config = dict(
    n_experts=128,
    tie_embeddings=False,
    optimizer='laprop',
    beta2=0.95,
    train_tokens=362500000,
)
Below are experts of layer 7 (counted from 0) of a mixture-of-experts language model. Rows are named router (the router's row for the expert), gate (a neuron's input weights, with its number), up (a neuron's input weights, with its number), down (a neuron's output weights, with its number) and show model dimensions 0-255. Each number is 128 + 32 x the weight over its row's rms, rounded and kept within 0 to 255.
After each expert's rows: a language model's description of what the expert responds to. This comes from a sample of Wikipedia text that the model never trained on.

# expert 53
router [128  98 176 105  77 186  96 105 147 133 121 102  65  61 176 176 137 186 180 107 144 123 200  94 153 150 153 125 154 141 180 183 142 113 121 156 154 144 174  82  90 120 150 118 177 139 123 169 106 164 132 100 118  97 142 136 133  66 142 107  55  69 190 128 123  40 124  73 112 108 112 109 137 146 125 171 128 131  82 114 155 157 137 108  99 123 122 120  52 179 190 111 153  94 113 132 143 164 106 219 107 106 100 130 181  59 122  89 100 115  93 137 103 146 155  50 160  89  83 159 170 154 174 106 145 151 100 128 162 110 118 121 148 130 115 125 134 138 167  85 147 151 126 151 104 151 152 137 164 135 145 128 127 144 146 131 142 128 160 147 134 124  82 134 106 103  88 120 155 104  71 126  87 143  82 139 133 167  83 177 161 161 102 147 119 168  75 123 171 164  84 163 120 111 157 126 109  98 154  45 133 157 133 104 156 118 108 154 100  72 136 135 137 113 173 187 134  95 112 183 112 121 159 125 146 154 114  99 136 133 101 110 138  99 144 143  49 125  82 118 212  97 123 131 118 153 147 123 149 177 164 131 174 117 120 139]
gate0 [100  89 119 168 136 143 125 103 113 194  66 164  63 133 214 172  72 186 157 119 141  62 150 159 157 129 175 110 138 143  99 119 111  33 157 155 126 120 156  68 127 116 132 137 135 122 131  81 128 104 149  62 158  98 141 158 154 110 107 149 143 126 157 114 117 109 114 102 100 151 160 135 141  91 114 157 121 132 103 102  75 172 109  85  84  83  98 121 136 167 106 121  74  78 174  91 159 146  79 111 152 171 124 132 173 107 142  92  86 152  54 109 150 147 115  99 148 142 108 102 185 140 121 112 194 145 129  99 179  97  77 101 107 121 137  97 161  94 101 112 133 146 101 145 134 108 136  66 163 134 158 119 181 126 155 119  93 155  83 147 120 182 136 145 121 126  96 137 117 177  80 151 188 117 123 142 119 112 156 137 162 167 179 144  51 157 177 116 117 109  84 137 130  92 163  78 118 108 159 119 149 174 120 126 122 171  90 152 114  69  89  90  82 126 140 159  89 141 144 175 177 174 150 151 148 121 153 173  89 110 142 112 129 123 155  55 160 101 157  78 193 192 102 164 114 122 166 103 112 137 169 132 150 108 122 145]
up0 [144 213 109 138 138 148 173 123  98 126 157 123 158  75 137 106 105 120  89  95 179 163  71 133  49 160 107 154 101 112 140 153 111 170 129 105 193 193 140 161 119  91  98  80 177  98 187 116 126 111  79 111  96 111  74 101 131 180 194 112 128  84 163 173 138 115 144 105 160 108 102 122  34 155 131  99 127  79 135 144 143  97 158 132 120 168 127  92 168 106 134 146 186 181 123 153  77 112 101 135 104  85 133 162  99  73  95 165 146 103 113 100  79 141 127 127 118 118 150 128 157 152 122 135 117 133 131 196  85 177 124  92 165 120 168 122 119 101 170 164 103 140 178 146 133 122 110 150 123 153  93  46 170 133 119 129 112 105 146 140 137 166 186 175 140  80 135 117 122 102 163  73 156 114 112 168 158 114 153 139  47  74 146 117 147  99  95 167 164 172 186 123 136 123  92 148 131 163  78  83 134 134 138 146 196 141 153 106 118 166 175 104 155 101 124 119 143 121 137 139 106 152 122  57 111 126  98  91 101 139 144 126 137 123  88 187 116 177 137 160 180  46 116 161 141 118 122 112 116  82 103 114 130  94 155  88]
down0 [164  71 119 143 206 168  98  99  78  92 130 158 104 149  84 135 160 124 173 123  71  89 134 133 137 144 161 138 145 174 105 128 116 170  91 126 148 147 127 144 122 110  73  77 112  99 188 123 120 147 153 100  78 159 136 132 110 125  88  86  91 124 133  77 136 110 149 154 196 122  96  82 117 167  98 154 120 125  83 130 113 143  67 123 114 116 178 133 163 117 182 167 146 146 136 138 116  76 124 126 157 176 111 108 155 133  96 164 156  95  71 104 121  82 116 158  54 206 141 122  84 202 167  86 120 170  95 148 139 136  99 144 163 117  84 111 118  71 120 154 176 126 106 147 157 187 113 165 110  79 115 115  83 156  77 110  77 173 112 176 116 142 142 120 143 223 138 126 111 123  82 148 136 132 124 185 106  71 163  64 134  89 165 153 104 177 129 178  95 130 101 131  89 143 117 119 128 102 155 117 128  97 130 112 123 100 103 187 124 155  78 174 137  79  84 104 104  80 187  90 121 150  99 145 112 138 181 117 115 106 174 136 151 178 134  82 141 150 114 104 168 128 146 152 167 170  91 109 124 190 173 136 133 151 106 153]
It responds to: Subject pronouns in clauses. Subject pronouns he, she, they after who, which, that or where in biographies, followed by was, had, served, plus some word-initial pieces.

# expert 14
router [119 143 141 110 149  93 116 115 115  88 127  97 110 173 192 107 138 146 137 142  91 139 132  87 178 103 131 108 126  80 134  75  82 126 142 151 153 151 168  92 147  78 165 124 171 117 166 144 110 162 122  61 104 130 103 102 146 184  54 108 165  83 171 140 170 155 173 121 162  84 190 144 140 119 156 104  89 141 150 131 175 123 140 118 152 168  98 135 118  98 185 154 128 108 107  89  92 196 188 185 157 165 129  75 123 152 101 140 107 122 156  80  88 149  80 108 102 128 109 116  88 152 154 124  91 158 182 155 193 144  87 123 143 135 118  97  87 169  88  97 131 131  90 140 151 114 173 159 154  86 130 139  76 170 116  84 126 107  99  59  94 106 123 105 146 177 142  69 154 143  99  94 105 122 125 132 108  98  97 129 134 138  86 199 115 103  95 122 165  49 113  98 127 150 146  76 162 136 177 132 122 133 139 208 121 135 166 125 107 157  54 148 101 140 143 164  93 122 143 176 126 141 143 204 125  94 115 142  92 169 166 132  81 102  64 117 144 163 189 149 185 112 140 138 112 133 163 175 124 192 149 153 114 132  93 126]
gate1 [105 168 167 181 133 159 133  97  84 175 140 118 175 181 182  98  89 137 105  91 123 133 118 191 114 172 111 117  85 138 161 121  85 147 151 161 166 142 123  86  82  86 147 151 166 108 144 176 150 167 111 109  93 146  88 137 121 133 105 137 110 111 197 145  97 168  68 149 134  55 138  88 100  92 157  67  94  98 132 177 130 106 150 138 115 145 127 191 136 159 180  49 157 145 174 118  95 169 179 121 147 142  90 113  95 173  98 118  98 172 175 136 167  47  88 162 140 132 151 109 120 118 151 125 143 161 145 186 143 150 112  88 138 132  95 118  68 185 102 145 130  97 148 110 145 121 189 117  47 158  68 122 120 120 130 102 113 139  67  87 121 101 126 138  75 147 120 141 104 125 144  76  86 161 142 111 130 145  89  99 130 165 137 107 121 131 112  62 148 155 140 136 126 160 109 126  96 106 118 106 190 102 106 115 114 172 105  90 160 162  79 134 133 155 104 132  90 118 146 161  64  83 152 147 106 117 143  84  87 136 132 138 132  86 143 104 107 120 207 121  73  99 124 147  93 149 132 127 152 201  77  65  93 137  94 127]
up1 [106  72  67  64 158 123  45 124 216 131 142  83 131 181 131 124 106 137  72 182 184  81 150  99 140 103 105 123  98 119 129 115 122 122 185 111 176 179  52 203 137 114 105 115 126 149  79  79 120  85 106  85 134 113 114 164 171  98 149 154 132 113 107 179 133 114 169 111 180 139 125 187 129 143 137 139 167  90 102 160 152 152 142 129 143 107 132 118  99 151  76 110  90 133  84  98  73 105  96 164 131 103  90 147 105 176 102  69 117 100 157 182 107 168 105 158 134 150  78  87 141 158 137 182 131 147 147 181 139 117 100 129 119 162  92  76 152 126 144 147 102 126 183 161 124 127 127 118  87 122 128  99 146 144 135 109 166 115 115 117 144 138 131 128 106  80 148 111 141 118 174 181 109 110 142 124 197 153  84 133 183 169 139 120 122 128 121 164 172 168 136  91 125 169 132  69  95 189 174 156 170 102 174 132 192 132 108 116 116 106 121 115 160  83 190 143 172 138 162 154 215 114 145 119 111 133 193 105 175 122 147 124 109  77  93  86 150 181 113 145 121 146 117 110 158 136 131 138 161 106 102  81 173 106 127 146]
down1 [122 143 137 106 164 121 192  88 239 187 112 119  92  70 176 128 143  94 122 123 154 112 112  95 126 103 111 151 136 202 182 140 149 118 119  72 163 132 147 105 146 166 117 147 151 100  86 118  80  81  77 113  88 177 125  96 123  76 115 143 120 108 159  82 116 170 139  95  95 118 114 130 160 131  91 153 134 150  81  97 148  71 121 121  90 192 156 108 116 199 148 173 111 144 139 187 127  62 110 127  89  89  63 157 105 135 122 114 169 119 166 181 140  96 153  98 173 122 113 136 152 128 125 128 134 157 106 136 103 107 121 114 145 113 160 175 115 145  84 180 164 124 121  99 103 124  59 123 114 171  69  65 136 165 123 108 108 138 145 109  93 163 162  82 137 146 118 175 112 106 104 149 118 113  97 132  99 169 137 151 102  62 156 174  84 110 189 169 118 104  91 127  84  83 142 114 181  93 138 195  90  69 167 122 144 118 131 136 159 106 113 189 134 104  70 113  94 139 109  83 143 110 127 143 138 164 105 106 164 112 154 126 149 145 210 131 104  93 160 104 138 180 124  98 185 160 104 161 155 100 112 119 186 113 124 124]
It responds to: List line breaks. Line breaks ending items in bulleted lists, especially See also and disambiguation lists, plus table pipes, semicolons and "Preceded by:".

# expert 57
router [140 100 121 106 123 115 155 133 158 189 145 187  83 127  98 167 151 134 175 126 128 119 104 133 105 154 118 157 157 154 151 133 147 108 111  83  82 182 192 109 179 171 164 106 137 114 112 151 161 148  76 127 106 137 124 129 149 129 172 145 146 158 170 136  83 113 131 128 158  85 134 145  75 184  70 137 106 100 124 114 116 110 144 119  73  97 116 193  90 119  92  95 120  88 127 124 153 136 124 142 109  96  98 149 141  86 113 125 142 129 138 137  95 142 146  70 192 171 138 103 146  99 170  65 176 105  91 158 103 160 153  96  92 129 195 150 141 136 165 103 123 186 209  60  68 117 112 128 169 127  84 135 130  83 172 102  85 153 112 129 121 151 197  73 120  65 144 144 105 170  95  63 185 150  88  58 192  90 164 147 107  72  98 153 146  85  69 168 113 150 216 136 131 104 125 119  96 128 130 151 119  85 133  81 145 132 150 105 145 122 180 171 105 118 139 137 155  91 126 106 168 139 114  98 160 139 141  98 155 131 103 179 181 158 195 131 118 102  81 142 166 121  90 135 145 127 177 149 176 131 145  87 115 121 123 105]
gate0 [161 120 157  92 162 103  61 103 157 125 134 119 136 111 131 132  78 101 151  55 128 109 115 125 158  86 118 160 108 105 107  90 205 143 164 161  80 172 162  68 175 178 200 121 115  88  97 155 105 116 123  91 152 141  75 112  97 160 108  96 113 102 153  78 194  91 131 129 122 142 107  90 157 143  91 135 105 150  58 128 159 146 115 136  86 158 161 118 111 151 100 168 180 159 108 159 130 120 166 127 123 148  90 138 178 115  61 128 149 142 176 175 169  83  75 138 134 130 115 123 103 140 132  91  95 189 146  68 124 165 143 125 145 133 112 102 107 189 153 115 162 172 122  43 139 200 106 109 196 161 114  92 121 201  95 131 164 153 161 132 119 112 108 108 137 160 138  78 108  88 111  99 145 129 130 126 160 174 130 111 144 103 139 141 100 114 124 143  97  79  99 125 119  80 159 173 116 159 167 146  81 151  92 147 165 184  98 133  86 136 115 182  97 118 120 165 128 108  73 118 133 111  64 112 105 161 105  76 116 154  95 153  99 169  95 167 107 157 107  81 130 109 104  99 130 153 151 169 104 106 102 120 200  63 159 148]
up0 [174  97 156 120 115  83  88 142 138 103  54 167 153  79 102 184 115  99 109 146 100 176 100 140 119  89 107 118 109 131 152 119 178  82 151 138  69 169  90 100 157 141 117  49  77  94 118 117 119 112 106 139 122 156  80 176  80 156  94 124 123 171 155 107 140  98 143  92 209 131 166 112 175 140 110 133 129 140 110 112 163 133 148 168  91 151 133  84 131 137 119 228  95 150 109 125 197 132 132 119 119 147 129 131 148 101 124 122 144 149 130 147 160 133  74  70 132 121  87 162 131  98 164 113  96 145 138  84 118 200 114 119 149 142 152 133 103 137 150 137 144 155 132 166  91 162 113  88 188 110  76  91  97 161 137 166 108 146 129 122 104 114 222 167 156  98 145  87 134 121  90 121 129 142 155 154 134 147 147 163 108 128 110 190 133 101  83 144  93  57 159 100 123 151 141 172 118 200 172 169 105 195  79 102 121 139 117 116 101 132 144 170 106  89 146 172 111 154  64 128 175 123 119 101  66  97 148 124 135 171  74  58 147 153 102 142 160 107  60 148 114 128 151 133 205 140 124 152 150 126 165 124 142  61  98 141]
down0 [ 44 176 138 134 197 124 164  51 131 137 132 231  56 167 131  96 115 105 128 151  97 136  89 146 107 134 108 162 107 163 154 142 103 160 152  84  88  73 132 158 164 148 105 128 154 132 137 161 111 142 158 127  52 103 149 183  84 140 145 131 165 135 108 123  90 126 138 138  82 137 120 128 111 111  60  89 127 150 170  56  81 115 112 146  96 113 173 153 137 172 132 137  60 138  73 171 179  77 120 112 152 133  91 109 161 144 116 120  79 133 122 139 178 156  91 125 172 201 100 125  86 129 114 129 114 135 145 130 105 130 149 172 117 126 149  68 158 123 141 134 180  64 179 102 169 122 108 109 123 146 131 173 145  95 142 105 158 140 119 152 166 136  92 130 134 133  96 101 131 149 127 166 131 144 133 148 136  82 170 124 107 114 145  79 130 145 131 143 116 109  78 135 141 139 106  45 150 109  95  54 141 128 122 156  98 168 194 117 168 107 178 234 184 135 136 117 129  99 154 116 142  77 160 127 124 126 102 178 149 109 109 147 199  85 111 121 134 132 154 121 117  59  70 163 116 128 118 131 175  88 115 122 140 148 155 133]
It responds to: Time clause connectors. Temporal conjunctions and subject pronouns in career narratives, such as after, before, until, during, He, following dates like in September 2016.

# expert 2
router [ 87 149 161  56 128  56 107 105 168 178 117  51 122 186 164 124 110 173 125 130 103 165 121 113 120  98 164 100 147  55 107 127  76 143 183 110 150 151 163  77 165 135 107 103 116 105 146 118 164 104 168  83  56 136 142 133 194 134  87 154 159 149 185 153 106 158 144 137 155  97 212 158  70 126 193  73  99 159 131 167 170 145 108 131 120 165 114 150 144  93 111 111 180 163  84 109  83 168 150 126 147 103 135 158 100 143  64 110 136  96 141 121 147 159  70 156 151 137 129 161  90  91 120 123 128 146 168 152 144 127  96  62 117 125 146 128  76 216 119 124 128 164 191 143 128 127 125  75 104  93 101 129 115 134 137  78 137 159  92  83  82 155 139  87 149 135 120 104 169 124 130 108 136 181 139 104 156  94  90 129 115 114 110 200 117 138  65 172 125  99 151 102  71 123  93  62 130 164 150 170 121  68 105 177 134 160 151 138 174 114 108 136 103 100 157 159 111 107 102 139 127 135 155 163  92 134 137 130  92 173 131 119 112 161 136  94 149 191 168 157 156 104 133 139 133 104 125 141 100 154 106  83 107 122  86  85]
gate0 [ 89 117 116 135 126 113  84  87 161 177 167 117 137 104 114 138 139 165  43 145 177  69 155 124  72 159 154 126 163 103 130 102 128  83 147 114 122 168 192 108 168 140 165 221 163  84 139 132 126  68  82 121 130 129 108 212 172 181 107 142 135 155 160 162  97 125 144  95  95 138 127 185 116 141  70  99 117 131 152 174 134  90 138 154  85 134  97 161 126 157 135 133 113 185 147 201 144 161 119 152  62  94 107 120 164  67 129 125 148 113  87 147 184 167 134  92 133 119  93 137 130 113 159  97 147 141  82 117 123 114 141 135 102 108 113 106  75 131 127 132 153 200 146 166  79 129 143 117 112 156 140 121 145 119 164  52 141 144 161 122  65 123 172  95 129 132 190 144 145 155 115 139 121 114 130 131 174 174 136 115 126 133  92 124  85 161 101  99  96 127 127  55 136 105  52  97 130 154 125  70 133 106  95 106  95  93 129  98 162 124 121 139  82 157 145 110 111  98 144 132 160 121 110  97  49 101 101 159 108  60 121 121 203 159 172 102 160 123  99 124 141 125 130 162 138 172 166 139  68  66 168  96 139 184 125 122]
up0 [130 100 132 107 174 114  97 142 133 141 127  82 160 118 116  87  81 113 120 166 124 184 135 126 137 107  68 137 125 112 148 150 120 155 152 125 147 118 123 159 126 155 101  95  94 117 128 151 107 132 200 104 122  52 145 108 199  83 136  97  95 117 140  79 150  78 117  92 143 145 149 115 139 123 153 111 118 149 105 142 107 182 107 100 146 182 127  72  75 117 105  88 134 100 166  91 111 116 199 148 147 144 143 172 109 145 123 124 126 155 167 127  56 136 115 127  52 113  85  75 157 117 187 205 122  99 165 120 126 100 100 109 147  74 159 198 125 157 123 138  91  70  81 149 126 141 134 123 148 173 143  79 119 120 130 142 130 156  88 109 153 145  77 148 128 137 116 138 102 125 148 123 178 110 147 115 122  55 140 125 141 137 188  70 119 202 155 121 184 120  29 125  56  77 135 161 118 123 135 142 105 169 172 134 129 185 151 144 110 128 101 169 181 155 133 160 157 130 104  98 125 130 130 146 153 143 197 135 119 121  60 116  22 114 158  73 103 130 132 136 111 157 180 128 146 102  83 116 108 205 149 148  79 118 133 154]
down0 [134 128 124  94 101 110 174 104 132 165 162 128  54 175 105 112  66 120  97 125  80 109 145 139 185 129 132 151 166 134 111 126 125 145 119 160 109 113 144 144 124 142  81 106 115 124 182 113 176 159 102 161  76 127 122 185 123 148 158 128  69 145 155  96 109  83 176 120 125  78 149 105 102 110 226 107  85 149 134 185 108 113 127 163 134  93 156 155 179 157 103 130 114 155 192  68 146 114  51 200 129  87 106 168 124 103 119 194 182  82 127  96 162 153 119 143 168 116 167 162 139 107 127 181 131 171 112 133  76 109 203  88 137 146 149 154 109  68 116 147 110 149 140 101 143 112  94 108 127 144 105 131  95 146 141  97  80 138  91 155 127 167 101 108 140 158 115 180 109 103 140 155 111  73 121 108 149 150  94 124 116 126 130 161 122 129 104  49 158 149 132 130 143 101 174 133 128 139 127 168 146  95  93  10 136 154 156 100 119 173 150 102  99  81 106 132 143 122 171  59 125 196  87 149 112 124 137 119  75 152  93 159 154 139 160 185 121 100 140 158 119 113  81 108 149 163 147 126 123  78 114 150 176 113  51 131]
It responds to: Infobox field values. Values and separators after field labels in infobox and list entries, such as years, colons, semicolons and table pipes, e.g. "Born:", "2013:", "1896".

# expert 50
router [125 116 139  93  74  94 110 141 151 134 162 138 128 164 126 156 122 114 165 109 122 140  81 157 170 135 104  95 151  98 132 134 187 128 145 151  95 111  61 165 130  95  79  96 108 202 128 108 127 133  68 179 149 180 111 174 160  82 110 145 156 138 167 121 168 168 121 189 111 129 133 140  95 170  98 179 110 122  79  46 103 145 137 180  88  59 123 186 115 126  87 156 132 129 119 139 140 111 115 103 118 115 178 126 136 137 106  96 138 163 150  97 159 150 138 106 126 130 103 132 129  38 128 104 143 174 158  80 159 193  65 136  57  98 114 162 117 118 151 168 123 111 107 132 121 117 185 144 134  90 139 141 130 112 140 195 163 122 168 105 158 156  99 178 172 125 115 104 113 144 173 142 152 134  70 173 181 126 133 141 143 121 129 165 115 134 143  72  71 113 155  93 170  62 183  98 173 137 141 123 123 184 146 151 118 152 163 120 120 150 169 128  97 125  96 104 114 169 168  54  74 137 160 132 114 128  94 141 127  97  91  94 102 206 169 162  39  72 122 138 107 119 113  95 129 159 168 140 184 137 144 113 151  83 148 146]
gate0 [105 144 134 142 174 159 145 100 126 165  82 147 137 123  95 134  89 156 150 107 150  63 110 139 182 118 124 156 116 191 127 103 190  92 183  89 152 139 164 134  58 175 129  81 106 167 111  18 101 127 137 180 145 177 116 147 174  71  98 118  60 117 118   7 108 118 126 116  86 120 155 120 166 123 109 109 110 139 122  93 115 106 114 103 134  88 114 103 142  98  94 153 155 165 121 172 156 124 110 101  83 173 111  97  78 126 126  92 123 141 136 147 123 161 142 141 129 140 101 186 166 109 181 184 122 192 151  77 174  85 106  97  71 118 100 109 130  93 155  83 149 136  95 124 150 110 143 133 133 135 161 149 111 173 127 160 172  89 154 138 152 135 146 179 116 155 128  93 103 109 122 128 109 148 119 149 106 126 168 116 120 152 246 114  85  96 155 117 128 105  87 156 154 120 145 158 133 143 127  98 110 143 122  78 148 145 158 108  97  75 109 158 112 148 142  61  79 179 149  73 130 167 172 169 108 125 128 167 151 150  77 109 135 158 123 138 102 144 123  83  79 170 118 127  75 111 113 107  78 141 135 128 195 153 131 155]
up0 [130 151  92 139 146 133 141 143 146  79 132  97  92 130 114 152 150 194  28 159 138 155 140 130 161  98  95 123 105  39 209 140 130 177 140 105 100 173  79 104 165  72  80 142 151 131  76  41  78  92 140 111 104 164 118 121 134 128 154 201 121  82 136 181 128 133 176  81 104 147 110 149 137 168 118 121  97 150 109 146 138 113 187 118  59  80 155 145 155 177 137 103 108 127 121  78 149 144 156 107 148 128 134 155 131 100 131 149 100 124 132 122 173 145  82  78 130  87 197 148 105 167 114 135 150 135 128 138 154  92 126  69 128 109 155 104 148 147  92 135 112 112 122 143 117  90 157 109 181 125 119 169 170 133 123 127 130 143 165 153  81 179 142  80 136 100 152 149  91 171  94 179 106 153 147 135  98 145 109  73 176  94  79 135 148 182 168 135 117 174 181 120  89 120 127  77 113 119 154 149 104 149 143 143 123 106 139  94 159 101 188  99 109 154 157 136 205 156  96 189 133 103 120  56 186  97  98  76 105 119 149 141 105  31 150 147 140  97 137 140 139 111 111 171 146 114 126 139  96 140 107 129 155  84 159 135]
down0 [118 134 174 109 193 150 142 128 148 109  89  69 108 106 118 148 113 147 124  98 149  86  99 148 114 133 126 171 135 168 184 153 134 102 152 153  85 171 103 149 103  73 185 160  92 132 197  99 154  99 162 132  63 171 104 176 113 137 111  97  89 142 159 127 151 191 176 115 139 119 181 100  60 126 202 101 179  98 150  96  62 145 154 144 161  68 134 146  49 141 103 122 113 170 153  87 134 153 143  88 146 106 162 102 149 125 117 119 110 109 143 111  97 126 154 140 152 104  39 176 107 110 125 166 152 146 168 142 166 169 138 140 126 103 113 131 106  76 137  97 133 119 192  93 201 177 189  99 108 135 185 123 113 135 102 147 123  99 135 174 158 126 124 168 110 127  76  81  64 113 162 185 119 101 181 154  88  92 119 147 133 100 108 183  80 157 176 134 105  86 114 124  88 124 105 139  81  95 169  81 155 129 162 104 108 146 110 131  91 177 131 102 148 118  30 113 149  96 159 124 109 113 193 149  89 152 129 130 124 100 132 105 133  78 102 126 155  95 177 148 106 110 116 137  98 143 129 147 139 106 126 125 178 120 112  99]
It responds to: Word-initial capitals. Capital letters and first word pieces starting a word, often after a quote mark, parenthesis or line break, e.g. "ob", "ap", They, At.

# expert 45
router [ 91 104 199 102 172 112 131 179 140 117 126 137 141 164  61 100 154  85 115 173 177  92 143  92 121  65 141 166 129  88 128  68 159  92 142 104  67 132  90 156 121 131  92 113 116 124 127 112 168 123 158 189 123 155 174  92 139 154 119 164 154 185 109  75  73 138 193  98  94 109 158 104 109 145 134 145 162 198 181 103  99 141 136  89 148  59 122 145 143 142 103 118 129 124 159 100  86 168 117 155 119 134 156 144 167 145  95 215 123 130 126 156  87  83 102  88 158 163  71 170 150 169 144 172 114 192 115 101 151 151 109 156 105 137 124 140 142 132 113 137 106 132 172  94 145 103 119 114 102 190 135 146 192 154 142 161 102 175 127  78 126 145 140 113 148 135 186  46 196 108 101  81 100  98 143 163 160 151 166 182 126  79 117 137  68  72 144 158 153  90 121  80 129 120 146 133 110  72 156  90 111 120  98  85 186 110  83 143 122  85 182 132 120 117  97 151  99 127 179 188 102 133 154 113  99 128 167 131 126 139 172 119 121 157  97 109 134 127  93 102 146 146 107 137 191 137 120 143 141 131  96 133  85  68 130 149]
gate1 [112 167 119  83  96  80 109 131 142 119 127 111 154 121 146 106 201 149 140 188  77 130 144 112 146 126  96 107 131 125  89 104 192 173 133  80  97 120 109 122 132 136 114 111 143 130 113 145 144 112 115 189  88 164 182 153 148 111 126 153 123 123 126 125 132 175 127 130 107 194  98 102 141  97  95 165  97 154  85 153 143 113 139 137 131 124 175 105 187 155 148 105 152 118 133 147 175 129  76  61 124 114 147  82 132 199 123 196 126 126  93  59  94 166 144 153 139 118  73 142 117  65 159 172 132 125  99 149 103 182  97 108 107 117 118 150  79 161  97 167 110 113 168  81  55 186 122  74 150 143 175 127 124  96 135 175  83 155 150  87 154 110 175 139 141 117 118 160 181  83 170 144 218 112 116 162 193 118 142 122 106 129 170 150 129 117 156 126 184 118 133 114 156 162  53 145  93 101  54 128 166 122 194 111 104 148 122  77  77 119 120 142  99 156 163 131 108 176 121  99 128 182 109 196 176 140  96 156 134 121 131 129 174  94 118 136 102 129 155 103 147 108  87  82 130 124 122 148 158 122  70 151  92  74 200 120]
up1 [134  99 119  84 172 105 169 162 166 164  97 152  98 154 125 133 202 122 139 182 157  98 117  88 145 102 115 133 122 100  86  91 174  80 160  98  85 140  87 138 152 107 108 115 107 141 150 154 178  86  66 163 115 122 126 136 112  71  80 114 146 100 149  76  93 137 165  74  94 153 150 124 154  98 121 164 144 148 146 121 165 170 140 148  93 120 120 152 196 150 110  73 117 147 161 118 140 122 165  68 111 107 140  71 132 159 142 186 118 106  88  93  99 115  87 108 103 165  85 191 159 129 185 156 142 137  74  91 168 160 144 168 130 136  90 152  75 119 125 167 140 124  96 116 140 134 114 120  79 155 140 139 120 115 190 136 130 145 182  89 139 158 104  97  98 195 113 122 141  94 175 137 146 128 130 182 163  84 153 180  87  85 110  96  75 105 173 107 174 126 100 106 134 197  92 100 164 145  96 109 111 133 149 103 156  81  95  87  97 102 146 164 115 150 102 162  55 185 127 134 133 168 125 155 142 168 140 119 202 138 147  68 206 149 116  68 147 115 119 176 124 166 131 117 106  95 151 154 120 116  78 179  81 116 101 152]
down1 [143 161 157 137 255  81 186 147  91 147  63 132 100 115 125 154 134 131 165 132 129 137  95 113 168 156  87 170 116 158 134  94 102  93 162 180 147 183  81 122 135 133 171 162  79 109 134 135 171  50  72 122 166 110 105 110  96 140  97 153 136 107  94  99 116  77  83 102 179  93 145 127  74 161  76 153 194 142 176 133 130  93 122 121 112 141  68  99 106 122 105 137 123 140 168 119 126 154 121 123 135 125 153 118 151  78 139 111 146  84 104 123  99  54 151  98 184 137 149 112 129 156 196 146 149 118 108 142 159 173 143 174 153 210 142  86 123 146 112 139 114 156 106  74 113 122  93  85 145 131 122 111 127  81 119 130 135 115 109 122 187 170  91 103 124  91 104  91  57 197 109 112 187 123 120 116 147 134 160 150 163 129 107 141 144 123 179 106  94 139 158 142 109 155 162 131 117 132 141 120 133 134 139 119 136  86  87 121 141 156 146  98 119 109 101 157 138 161 113 112 123 136 107 125 115  76 104 132  97 134 155 161 187 122  87  61 134 117 141 122  82 122 185  95 178  93 133 143  90 140 114 196 197 109 136 118]
It responds to: Line breaks after headings. Line breaks ending title lines and section headings (= Title =, ==Legacy==) or paragraph-final sentences, plus heading equals signs and sentence-final periods.

# expert 13
router [135 104  88  64 140  85 135 156 117 145  95 181 141 129 134 164  73  85 151  98 136 133 116 134 172 129 128 162 106  42 130  95 150 151 138 176  83 130  90 116 150 145 157 106 116 124 181 124 100  95 111 109 189 122 129  79 122 111 120 142 102 105 145 111 137 151 163 125  80 163 114 151 135 109  21 136 123 105 152 110  90 135 162 154 144  93 106 142 117 160  94  92 146 130 147 135 170 119 130  77 126 127 120 179 137  45 179 122 167 154 119  85 127 120 106 135  97 109 127 151 101  61 165 153  86 118 147 126 121 188 124 191 107 142 104 120 126 135 125 204 113 122 117 159 143 102 129 188  67 125 182 153 152 125 140 105 130 115 134 145 101 183 107 173 155 138 128 129 107 144 230 152 176 113 122 118 146 143 158 159 177  59  84 109  95  98 118 127 120 115 116 123 128 124 133  94 149  61 168 115  94 158 147 193 100 116 103 151 138 171 193 142 156 161 167 170  98 151 160  61 155 131  80 185 127 182  74  96 109 157 135  81 140  89  88 142 115  70 131 159  99 159  67 140  62 159 154 150 160 119 154 162 111 163 162 153]
gate1 [138 154 148 132 170 105  99  77  72  99 148 138  69 161 112 120 162 145 214 103 111 145 143 107 133 131 150 161 111 135 215 159  99  93 124 125  60 105  90 152 106 161 163 127 128  93 134 196 167  83  97 109 123  95  58 102 107 114 136 126 132 166 134 112 135 111 142 101 117 136 104  58  96 104  69 166 186 191 134 147 110 131 123 175 138  85 108 152  65 107 100 187 156  97 157 111 102 138 121 115 161 110 115 111 189 133 115 158 159 154 144  80 104 148 124 111 146 148 113 151 126 108 115 162 135 121 138 186 145 129 124 114  98 134 131  94  90 117 104 160 119 128 178 164 124  85 110 109  22 100 158 187 108 166 131 153 148 134 143 146 115 170 147 179 110  60 111  92  66 110 150 186 136 100 127 190  90 148 148  89 134  86 124 139  95  55 158  75 133 119 135 108 166 115 133 107  47 115  96 139 178 144 146 149 114 158 155  99  99 182 124  73 155 137 145 159 109 148 131 134 101 100 171 164 153 100 116 143 110 123 130  74 154 112 115 114 134  59 100 113  60 144  73 144 112 151 160 100 126 168 106 158 115 181 176 108]
up1 [ 75 112 111 171 159 183 102 110  73  93 178 139  44 113 106  93 148 126 109 130 144 119 161 121 116 126 101 144  98  97 159  91  88  78 101 123  75 144 130 177 135 165 131  87  96  78 138 177 111 131 162 134  60 115 162  67 126 158 140 157 111 145 105 129  92  53 157 127 126 145  88 114 126  99  89  86 127 138 137 101 133 123 111 158 153 134 107 144 118 113  85 171 135 108 112  98 102 137 147 139 126 162 126  84 205 165 137 211  86 205 102 119 110 167 119 124 108 181 175 183 136 186  84 164  97  91 131 151 120  93 142 148 167 169 198 109 191  73 114 153 153  66 168  97  93  73  51 127 106  94 145 142 125 125 107 174 167 201 153 114 112 113 115 201 148  76 138  64 164 131 135 139 124 102 157 140 114 136 118 132 160 147 143  81 159  97 172 124 181  77 124 102 132 101 112 100  77  81 163 125 135 144 157 137 100 107 128 155 144 117  68 136 173 104 138 144 169 123 133 212 189 115 143  89 126 168 154 139 119 145 185 141 129 125  94 144 127 123 149 127 102 134 117 127 162 152  89 140 122 145 134 156 111 144 137 137]
down1 [113 120 147 118 252  85 160 123 166 144 143 172  89 132 163 131 154 118 129  72 125 102  90 135 142 122 131 169  83 111 104  55  98 147 145  74 184 142 125 105 210 155 115 102  92 136 153 122 127 118 116 124 126 106 117  86 157 134 129 137 109 126 111  93 109  86 146  97 139  95 135 143 143 126   6  96 117 117 115 139 180 164  86 112 116 126  86 106  72 136 129 135 139 129 167 104 157 117 123 132 151  93 139 120  86 158 141 148 119 138 104 191 104 145  84 130 134 155 162 133 167 128 183 139  62 111  69  76 115 114 183 168 125 158 158  81 111 189  87 150 110 123 131  91 138 112 127  80 115 162 128 109 109 136 138  94 101 179 171 167 134 137  81  69 149 159 122 102 118 138 118 121  91 131 112 146 161 144 203 126 128 109 146 130 145 172 163 168 122 160  23  96  97 184 128 160 147 176 166  72 139 194 138 132 140 113 129 108 153 125 136 169 103 141  70 133 152 116 134 111 122 126 172 140 132 155 115 100  86 160 169 129 155 173 114 106 176 112 131 157 145 136 158 127 107 134  94 134 139  65 134 194 102 125  82 224]
It responds to: Line breaks after headings. Line breaks right after section headings or title lines, plus heading-start pieces like ===S and capital letters beginning names or lines.